python train.py --num_hidden_layers=9 --hidden_size=320 --n_experts=32 --experts_per_token=2 --d_expert=96 --d_shared_expert=0 --hidden_act="bilinear" --moe_layers=[0, 1, 2, 3, 4, 5, 6, 7, 8] --router_score="sigmoid" --normalize_top_k=true --routed_scale=1.0 --balance_loss=0.000982 --balance_bias=true --init_std_router=0.00781 --lr_router=0.00059 --vocab_size=2048 --norm="rmsnorm" --norm_eps=1e-05 --tie_word_embeddings="early" --optimizer="soap_variant" --learning_rate=0.00354 --beta1=0.95 --beta2=0.98 --max_grad_norm=2.0 --batch_tokens=[32768, 65536, 131072] --max_seq_len=2048 --train_tokens=250000000 --max_steps=3936 --dataset="wikipedia_en"
Below are experts of layer 6 (counted from 0) of a mixture-of-experts language model. Rows are named router (the router's row for the expert), gate (a neuron's input weights, with its number), up (a neuron's input weights, with its number) and show model dimensions 80-119. Each number is 500 + 50 x the weight over its row's rms, rounded and kept within 0 to 999. Numbers have three digits each.
Before each expert's rows: a language model's description of what the expert responds to. This comes from a sample of Wikipedia text that the model never trained on.

# expert 30
It responds to: Commas after a clause, date or list item, before and, which or where, such as in 1848, Burgundy, Champagne; also it inside words.
router:420497509429419440592520480515537515499507520497470538553560557406504573546496459530469487343514578504537489443520476476
gate0:583450610478546543562435452503517519566476459519474481523457484490558452502447503592480463504519524428468504443447556428
up0:461510525532437602529535553512491514519508507415427477567435436481493542529596556419428492512507555574490486460466454520
gate1:510496521538499522467350500485444509529535547546516516548386528494474402553667486501464580545528548544435501472540483437
up1:530455553479499486560467456475519518467515526430420558572382485508509492534628447503581545410550600427398487418505440466
gate2:468470499506480480472486471505569580513490520451497526537559545567480520490430565522511532558476492583518509343494507595
up2:509521490504542511519507566508503439475503539533439431520570544474497485535564491486492448481510469442558519543453435417
gate3:446604460600505487469438560534567491512471504533444423647651495536534405499526545525480501448544444505470388453519524463
up3:585560499564536507433507495513490503441523523433533515371393518446490479472532529515535587522500443561515515448490456511
gate4:435504609591511566492470567461567515535431520541503573488505481365540466540541503463484475523486511580527568522558438463
up4:533463566576492507446472543526575508581494651555487539548469474487506548490529465532551447431464509481647522484473452504
gate5:583473582501597575447543470456463541537444495537514486510514411506520540446468499447507449509477489450491515440520532404
up5:477519434539421499458315548581517421452457442473531487445460506523495476456496459538525465456532490492465515575544515461
gate6:457467590601586536597564565384431486506415522589554535492533569490400470528557466567487502483475509534528551441519552523
up6:514531558551533591487478557564498426446462488541626513572494499544454490499527430604451510543583494540442500469507512472
gate7:478496440523500553482545489502521488539529442429508475481458528505491516568545561441520512462623451532390530491465632587
up7:490595514537460513606465623452480548507561496527427391511494494499449464536562468490421411528510542495356488574512490495
gate8:544522502515496480477488430487575479494474562397482456496470577546407507514543491529519494509457585563562469493457582383
up8:495511456471549532496573435424560457507410489484518601461465449497493507587509449453457419507436539486514480453477515478
gate9:556561478472483450475537518503495518488430445539442643506497569383533523501487478589554513500444579507522465434470417628
up9:457549473584534534466499510514557552459615609493583358516538448552452502585520503401453537563476531567442561516506554423
gate10:598589561580447502477476408588555599565510478533533508487512535582495484398506460404549492572592600457487436432470558543
up10:595476453502504519580554526510568456491504532493464462483513457499482566635579559503364525494500451430499572527500448551
gate11:576570456441468473460436427510433491446503487427535507479496532495490546406437486523496502531503473463484534496393546495
up11:595530588477460549534549585494520535465514486582463403511612566470504423512517534369484534428418466479526451574566499514
gate12:468504436470507454463511461498532551584535658519596497521498443456563514421474545512595541474440499520505430447475458477
up12:487544520440496491379461463507549501500480455480502541459508468516476435480524472565500542544531530507585476523513498478
gate13:483578466445584497543448452480477547530497520398410510518606558436528500463509485599482433534521503523504567529519557521
up13:515587563481507541426473497449441466475505493489476512527485489517473485476522472505539521560510544499453569563572429552
gate14:539550490593502576488462433513571490468516488506586437480536508581536511564562537521488550567543537596534508508543569503
up14:523506504483453584571553527470403483581512468574420520510537597514529478433545504477458467435587542595561493451419484555
gate15:538573512489533499510417507450516502451469408445512438529452423450532502499460460561544433456534473388481530499473555435
up15:462445519540556474432457559479451443521579450489500517353542490582406519503562502439497555570506444563471502502617480556
gate16:488457410484501514547542466580470453516459486551469448466404525370506454409381621430424455485527570475463457435429528596
up16:502467477545622402517506556500537498491540449497487473476468572507514559561447509488553464530518492456532526587555469545
gate17:501473523452544426474480542475540489508538394494457501536511489519555557531482525514491474556475493521518595620503463491
up17:532527464517485528504453512517440405465470526526660484482532413526366503413590491579484566453546507493516413417551517490
gate18:560451442496613474438534492540510449562409546533512554596480483447538447440481477472533413539516504519507432424559344535
up18:506568410502432503494532536464515368504642445549532423450590566489493608493484500461475518506537522468354473520535542547
gate19:423583462464538587534493447482536442537564566530562471478554444577526455596513504449506466529499573519516472458467499468
up19:552583444447482526576530455591516490421541591503484424596560515571454517562512359412513546522510511555597489471515467439
gate20:576500562584455574554502522451532456412528551518545469499511469520502443438578526487586544551491426528398524513370546470
up20:515535589473408494550500568505515442451493558477489535488525479603509498452568521474510603527494440522542471479338478484
gate21:529512510530498475530578543604476461506475544406521498499507515441503515538412494515482489455568458499528548449480473583
up21:583492421570485463593518461604508497588471504441503497481542526468577485517394525538546526374540431540505539497533480495
gate22:482509462475588553542611477504505447451498479592553485491449448439619553533537502534418474529491481459494565495566458492
up22:452486498504457450481451471532448537456463487501362469487504370379513485488436463456452469480473497497607395501431463442
gate23:416495590532530512446444544486503468497580513490528436494565493489427429543484516471343479450497552480531494444492496501
up23:547442493479438462483425485444396505509474571510544590514439610428507491398484539460535469536537525546412509475403525463
gate24:476463446451523473519547479493530590521534477481538481504456475505477488473501463421445473482500544595480484421558523556
up24:498522434475545457546437420501624571518589437436556598513477430463429493553497430507513483593484573498491569445496480480
gate25:495523583551537602544514460456480452509503405527553442545563485549538500460491492452526434540519498377524507514484485424
up25:436564484496542514558458499455410505549448442553610440474627500461518533410492487518520406431536564463502422433481423480
gate26:518545533528535504570448489498385587386466494468544453510439494579470519492514508483450399541516416457471514492564573403
up26:483472542516433481465517544576498462578499459610509436480418426426537601507561522581581578332547481402471482492554490527
gate27:541546495419584500489591486555608449510499507569535487586464483477494543431582427410542456486339505422526503435498432440
up27:529490537451486421569505532405480459431451547503572558481508452551555531539407420577395496493502418472416611503511562511
gate28:551402546514499579485559510501484412384464507495625564532557439464559464471492479451528577512530543512422492536537518554
up28:484535459494516448573502498450536553520456492499387484558425518447500561530476557544451396429480462481482519525445512581
gate29:599460554408442478412466525588528447543524516496556436420478549543596474511502531485497460516487527453555577565441511483
up29:556482555486565365363428484439451504449512474513453454500542556482507566518441544501618461543521489531552524503457603393
gate30:562490528489556486498416496406464487660524563489521508394468516453465625499569560378524518469474413500462496504462495543
up30:464484536445381551572504398463450512521528524440481503488451475483394545485498507498479522536432483494504446516390483574
gate31:394467516489512541594547467490516530602463478516526515512443572532472507516504353428458509479448509458412425488590595525
up31:595579536549469449521487555473439505490529405541550550485514559572483558542482436480477566527503580451444439459510512549
gate32:508498550539513514474471484532463580405494389512476495467488573479457505511458532443480648501525514451384496471500549516
up32:531474420408528497397507512534421500454508509478487565491489433485448457414546442570412524606490469504485391457523486473
gate33:545525506515498449520515468458526536505432491496580485472440506450511493452487510526502417557568478467509545576493589492
up33:499534557414526471526515453478416536477413514518541538593557474501506466548484513481511470484503555423466560654436555519
gate34:433398428461515487532476539426595497563536465446467593522441452489485545461526467479503430424495572510558417548550528454
up34:460478445514550486453522476502543393461626441428467505465530489517473480461485553401456462505459519478581513568592516523
gate35:582518480501465509510458508454542473477509508475513436476445488533488580537525566438483566539485441514431580540519535543
up35:436394561498377473455399388497511570527484399468509455467489585618470513458433537469550405404533556457415466450439498524
gate36:472489427547435530498538487413506529482478504540518430454476539529488500438451529507494407480575530561517496510562469494
up36:542464472544568424531525526524466515463490472543497516524492537437463420548543491509547468409474474531569571533447486517
gate37:571482476511514418509583422590500580410394481490561435466534507531526451569493472524403447518435443477530647473492497488
up37:498475546514499529552532564589492449521422491437475461512471515496476542544483551522563488499477592508404450501487616407
gate38:448479408528422458442492413555519437550442554513483473455520538545501463531467505526562462512485529421515415493567552456
up38:425426417526445443406487481499518458503502455477509527475572453528518546460560456498536459541461492464563426534523497455
gate39:566502504371417507526517510608460498533522585617503561477454454531470562500512519435495554550518501514484504468500576527
up39:451517388649479464537526512432544360461458463493498500535544522488474539536482526543543544450489623493534489561541414526
gate40:507502517444521533566536550506449543432560513500494538462563557437509570505511563520510512501408539578521499537517545500
up40:458467461452467533544543484524506487516563532418427601552535518453539543467542572458550444518441563593589466503482482545
gate41:457484484551473456499457547405526607529533524467473471582543596487524524522389547404524458479514524556553533504450495537
up41:539570543516446529392481528458516466500527599469429401501484541575410488502595492420566526548506478466493456565510585456
gate42:488488535525518482476542478504454540489545549492473485501506605525387535580525498511418496536510591525482376547465549412
up42:454572515506544449477598384389459530518467466522544475581498491495531667476541515475503554483562583555479434550475534464
gate43:518488458463539402446544552493496555536451634591571532507514529472447520466534564482522477579470511461480478474521535461
up43:457499432549471513495626413471438511451471511393513525432506557478505549593445556492541399445443568457497492516513475626
gate44:535459501464422465542494448487506594499460490550530488552544511552617515588462543501492396476495407490461440470513501507
up44:487469454476465508543496536537470517486452458566437488491584552522565534542482435510409465510551507511519463487495531465
gate45:620516499489462531483525548430495542530464610530503534537490589469480482456523496565457593523443581439470592533584546493
up45:563480405415573499492466500531469575409482527469453504492548526536531628429477527441466512419431503567548454451490513509
gate46:495573515508514469501479492463509546488498467482494543567507534491481464437503461475586524526433540573437525500507520427
up46:444454529550485500446603493513421504552448522573485452514503462468490550515482537455430492507449479422546470546522451507
gate47:519582514471537563570466500507507500416410518554473537518486525527546521482411522448444504516589541509496547508521566481
up47:416561590446431483529446465524471537469568557488514478491498519579462370534549568546471455454530558495466478412531403495
gate48:485604549472483538502518476527447487496500544435515441482568451462539544457505600553511492454403463508528500515438458488
up48:486608544492457615555563454546628537480516551442529429489517401527496530491499614493464516476467537569468507564452571521
gate49:517523517528544471584476533484579645540435634445544516561529615462548448554479446566583493421497476417417536530497541422
up49:543479484488483413420578550541541462365503478592523537510454521462462505516510508478503543556474423465479488450560468440
gate50:538470598502485436578457538473554463499491441501462483434510505528458541526466486499460465429560499547538520483528482473
up50:472603431573467450550536420579478518537434510617527487585510512511481471492520474511541552494522521453468546462450588453
gate51:455512386593525557498475440525508525505487445575483513417516439513561492506536581519587526615611503498506541497619582464
up51:523531487565519505484533484487571616508594443550447454485489468517493486504479411540594541485589424494600447569581557455
gate52:501505567431490552455542532458486535591560556424386428490516572447522512456475472372525553516483520473419523466515484532
up52:485506394570365564513492533484483471591528533564469544547419512421544434505476393441497519551574536590444499559502519452
gate53:430453494470562516454459502551597540555522513527486523535560382580549399447514488483540524481471542522490408429491478470
up53:545438467477500503513567520500586510538484471433385508546532536472457516546451452528572526473485545449463460446407602403
gate54:481537485450383483456420477527476572585545506574519469575439442472500476434509346517508513519491433430552484574544557486
up54:504553556482435554538531427475481408515478475571460472484522483436636372529492486500478522514593493468474467498450503478
gate55:462413534559526376481491597558427499448526460594504567480484437542594472550509501517504516501477463555538520553589427518
up55:490613440422470597447428432490556493566456518472416518474549432529600413550536504475501498503522535502524417583460540554
gate56:532493549501639500474505492503440530478516455517584408367532540496558487522518570516521431474403506470438532539466520475
up56:470511488436423561583486466439575568428474441459521509575399511454481544410431521552543523527649501444480460506566506489
gate57:522472559582539382513399464463464494476584483476533448392491442544424481441571584548478529516479575494500402424468454484
up57:440491437501495354466473439442515498419561501469458449548484436505556549487578493518505564502537446479565452436528499518
gate58:460560518567536506521518529549447549478585563477515422521515490528438380475551500504522449424619500514611476483535421576
up58:530570445442571488500496511408488536485586505608447431518494523485408553590543480493437501586486574459441527481431483501
gate59:432518453515453487479537431424460556502512487504533551415522393459502514453473585481431484522587492500493506512535565526
up59:508478498575450511560553588462550512452518451512548488557472406530520545550432557407511565439627395525459509575532495602
gate60:476470465506553469500457538438454519511535544535440491496530610593472630580507535434547527427459546400487543551480477487
up60:472581495515501507440504532551562474485527532477545482488531552449511524442511417576443464541554497570486528468551505509
gate61:531546601490539499449541541407519516480573486527479629475576463446551505581484510425529469400447628478472545576490426535
up61:449509432477468532474526562535500478440556540541460512529461409585551485413550435462556458579478445553464492385487413371
gate62:415529486504463445532489468473499583497477559517445502564431547432470510442518527541523560466520538459520408494542556449
up62:498489471414478577540501536560520434493524389462506528545544517461329411509498492428473491450503477547516451360581515527
gate63:498451499545448479546560578460528518449384489566469384431480415478562584522564567436503523505481628480534516572524559530
up63:507514532593589531380510462501557494436467476505550611456556500455503550334494562471517556460464470419533450533432526506
gate64:463435487501481475476520548606524482544502510490465535513538417571448591521443424546554488528443501515498481377487424427
up64:560517453495496534496425559464490487529490507436491512564446548486467503452466460438466574470533506499510450481534532413
gate65:427523410560489537614481519480505498446473472502512484506542477387426527540532505476495514500492462512494414510532546551
up65:548475515419410493517498462510483457522489575507522515480472457536484531553499487482532475431538435544522422497499460488
gate66:532516576452478405423494498545530531471587499486513458584558569562533532591517492509563493615423441453424488510595457556
up66:551450503395547466508538475547548555441561521477553498499495533463570473527395511517618552512440534487491469486575422426
gate67:505605556508466437492508458580538544501454502450424500504524536480435439410472489529517581468443531493559560487522523524
up67:553586479508538471496563458489496496525548457566482486518524445531518452477563447491535480468507639382467513486552594524
gate68:530510487556501488555551549472443469511569503513569414536479580522528452459457483462537454518506565496506545512468459399
up68:563506453529496516539467445396421558504562490514431535412452464566491557473566500545402502483484524467429478496445482505
gate69:567527515492457423544441480539481520550522479474500555441450483430463494430455457519466420458556493438546508482494441514
up69:454528568436476495513534489376504581492522533575401501519472536510523562516455589493433524572417461453464620621518515570
gate70:500551477591475526393482480535477459524456410453490594524487519512509428481515484581462452546589483498575507450526478490
up70:515503517593508539399490420575511529480502494454473577449490515497477403427514479519399539510560425578507479461489508506
gate71:476359537572546467491533547433434529514507470538544480427529543526549608587438535441536424474447464462509461453511414572
up71:434557418560421524465454509497516558529494513559497524508510519475441537553475412561459435376565486527552498435423488510
gate72:483411552509522429510491476437470482444494444410512490489552590434494501455557456461551380517492610581559475484539487540
up72:523500528509529436482508537449409485469530460500454583488515542507453540494550506404519473449482517553459416491410503478
gate73:442601501561518566485487517553464490446544446526509486508462477464512472519490524566521484472430561438456479531546511448
up73:568492483502525392543524445464540588468562522461517504510479432500437555506525599505538478486407484520528478564470598586
gate74:540377617504521486491533624560460461374514535451418519558450509523472508578562597508495426458537443451521531532566536616
up74:462526445528387562489482500566520496481456526453534486513417521532418485483501477401495488505579506543484421546513427514
gate75:436504555461503507526530517530461464552540506500557417493498502470541543438510469561472507482506447450457423508549514553
up75:498510517450459453489471499480386493550555582534408485414403504486433483515459529506505586473546480535528514497595506446
gate76:500472497540464419412562513464504474427532523531549618392496547467467512511487489510435518493489455530521547462422478562
up76:513485450526444525492470445489468476481501554585493562409445585552485493494511477463469502542418526508460479463415514515
gate77:411498462511489592501562490472538528453548490472547487573447553492420520525422485506455379495582474478436504481462467467
up77:480519466600477544502509510491411463372500464504493416605517531526513489544458421472524480496459479485407540491448536473
gate78:585480593475436437529443468410472607569400503519421552463442544439472476576513444447517420508506445445508500432508555484
up78:504512492457440539530457470401517539503407554568432560433478518460519439567546395506514482618461457472435477399486548488
gate79:490469421537493510488633513520344539465484485546498568531499491556615533531496405515549535539527471509447537519450450495
up79:570398509515473505412583523587465623471484419555574450502442493443474519471489527536553488482517446531565620559495532422
gate80:481513487460483454490448453405523504401462540481515586448458532613512490557505434519450505457495461568418600467499486532
up80:445522488522444523475459487529449499460471479520457526528503415576496493478602491530469539484497433516466571548570486520
gate81:433434536500503451482461606463465515474525529470448482463502540593438515502457452473470467398501581466553516516511532535
up81:525476515481476457390529548530516452589399494568497532450547515518468578476554387497585405498552569502491563485563455566
gate82:494414518556536506434499470479466583524367515356552491520429542454501520576428487466465486546395447491448451571520595548
up82:490534493536510475522368513529510543457605495474457510474558467508568573400493528541544520506563516606480509481552458504
gate83:552487487509439488495443392549496453491435437507538443416555532502529569484442611476472465551520442494504543439504519506
up83:552512482533546578472509414484447471444447410455560522407577466541522626471431507503427461450509562406519593583420564565
gate84:577522519509481531454500473503521500560556599475454503485533497458568507480483461487579500464521497537436468479510630524
up84:527379421534398457494544521494500509367511506577482548444421389500483493445517469521590543431445446528528501568486573415
gate85:483445476520506530433508443506538444479532492477489608551381517424523459463526500414475559491468517451539468449504420536
up85:471420492548457430451504527537487471498482521478555526530480516460507513453554531488512563442478395373564576482406463533
gate86:480548470496489506468438512485514633407461530461451547457502515514475549517503513482465454440507502497512520478409514544
up86:434481478456643541519512489544594546483453443474477535449499450617441493487506487547421513458558468547515477468564485553
gate87:532512482491524392524415543583523496422542535505563482601385482497496508518497432565549600464530449484471527527458475532
up87:546442526524527446518413596531486513491481452456605432545499538570582551502471448476455411499481529431497544507530562531
gate88:494511476460492523532574406439567509545574566433495474405456531430547521537504520392507511451466494532469551450412553503
up88:485396489473462512477414507472494418515439491432562534440499493472571520512501378579520521426415536454456501500443478479
gate89:485513525426592479455540394471468494485526575519513483471476469459483504540620498469518443402457540431509526523487477598
up89:441482529444527436520481504507440599430490491545519488419510454504455529445538545395541470554458467440500536452508478474
gate90:430470490498555494592464538519520488495523524438489491432556494562456459517551506598469528477481512435520432541479516444
up90:617476536425425465479518502621523536561397500470544540468473549434600485454528467562491438532537493600445573490501525529
gate91:562469543579502452513426516473452459517512483530558464445429419455509512547486498508518532403551503424521475494572572430
up91:507490458518526467421501581585429500491508487459482442491477489516572573591360540500582513460504504515484434499512537541
gate92:463455571519496506539464473561538445500520493494512493512456449532472465517543471524511547502504497469520423457535508469
up92:488491425602501524516588402545508402446477329455464552452395446474533454475393511417516422535493447552503523511474515502
gate93:460379523449509486603471649504633475508581531465539479526536554605546493533468467472390534467520381488455534509424448478
up93:586537582545446443400495423518433504531493490411467468559393529490488448451561568533472465532510508391574499464476482443
gate94:481503464505434447522456480521451539510434561454427444525524457593493494551428468498478531391446483516473495408584522514
up94:322485492415551576530518514486555504512578451520520548455406490421427569512548496506542454505581496518586511570467493458
gate95:492495475392485535525568519460537455462484508483496520495492473489476521543562555507583608561475471580453509500474528471
up95:428572545539579470434470491514601463524555449440546513562560466576600495500541480455570537445482537536549452549543455535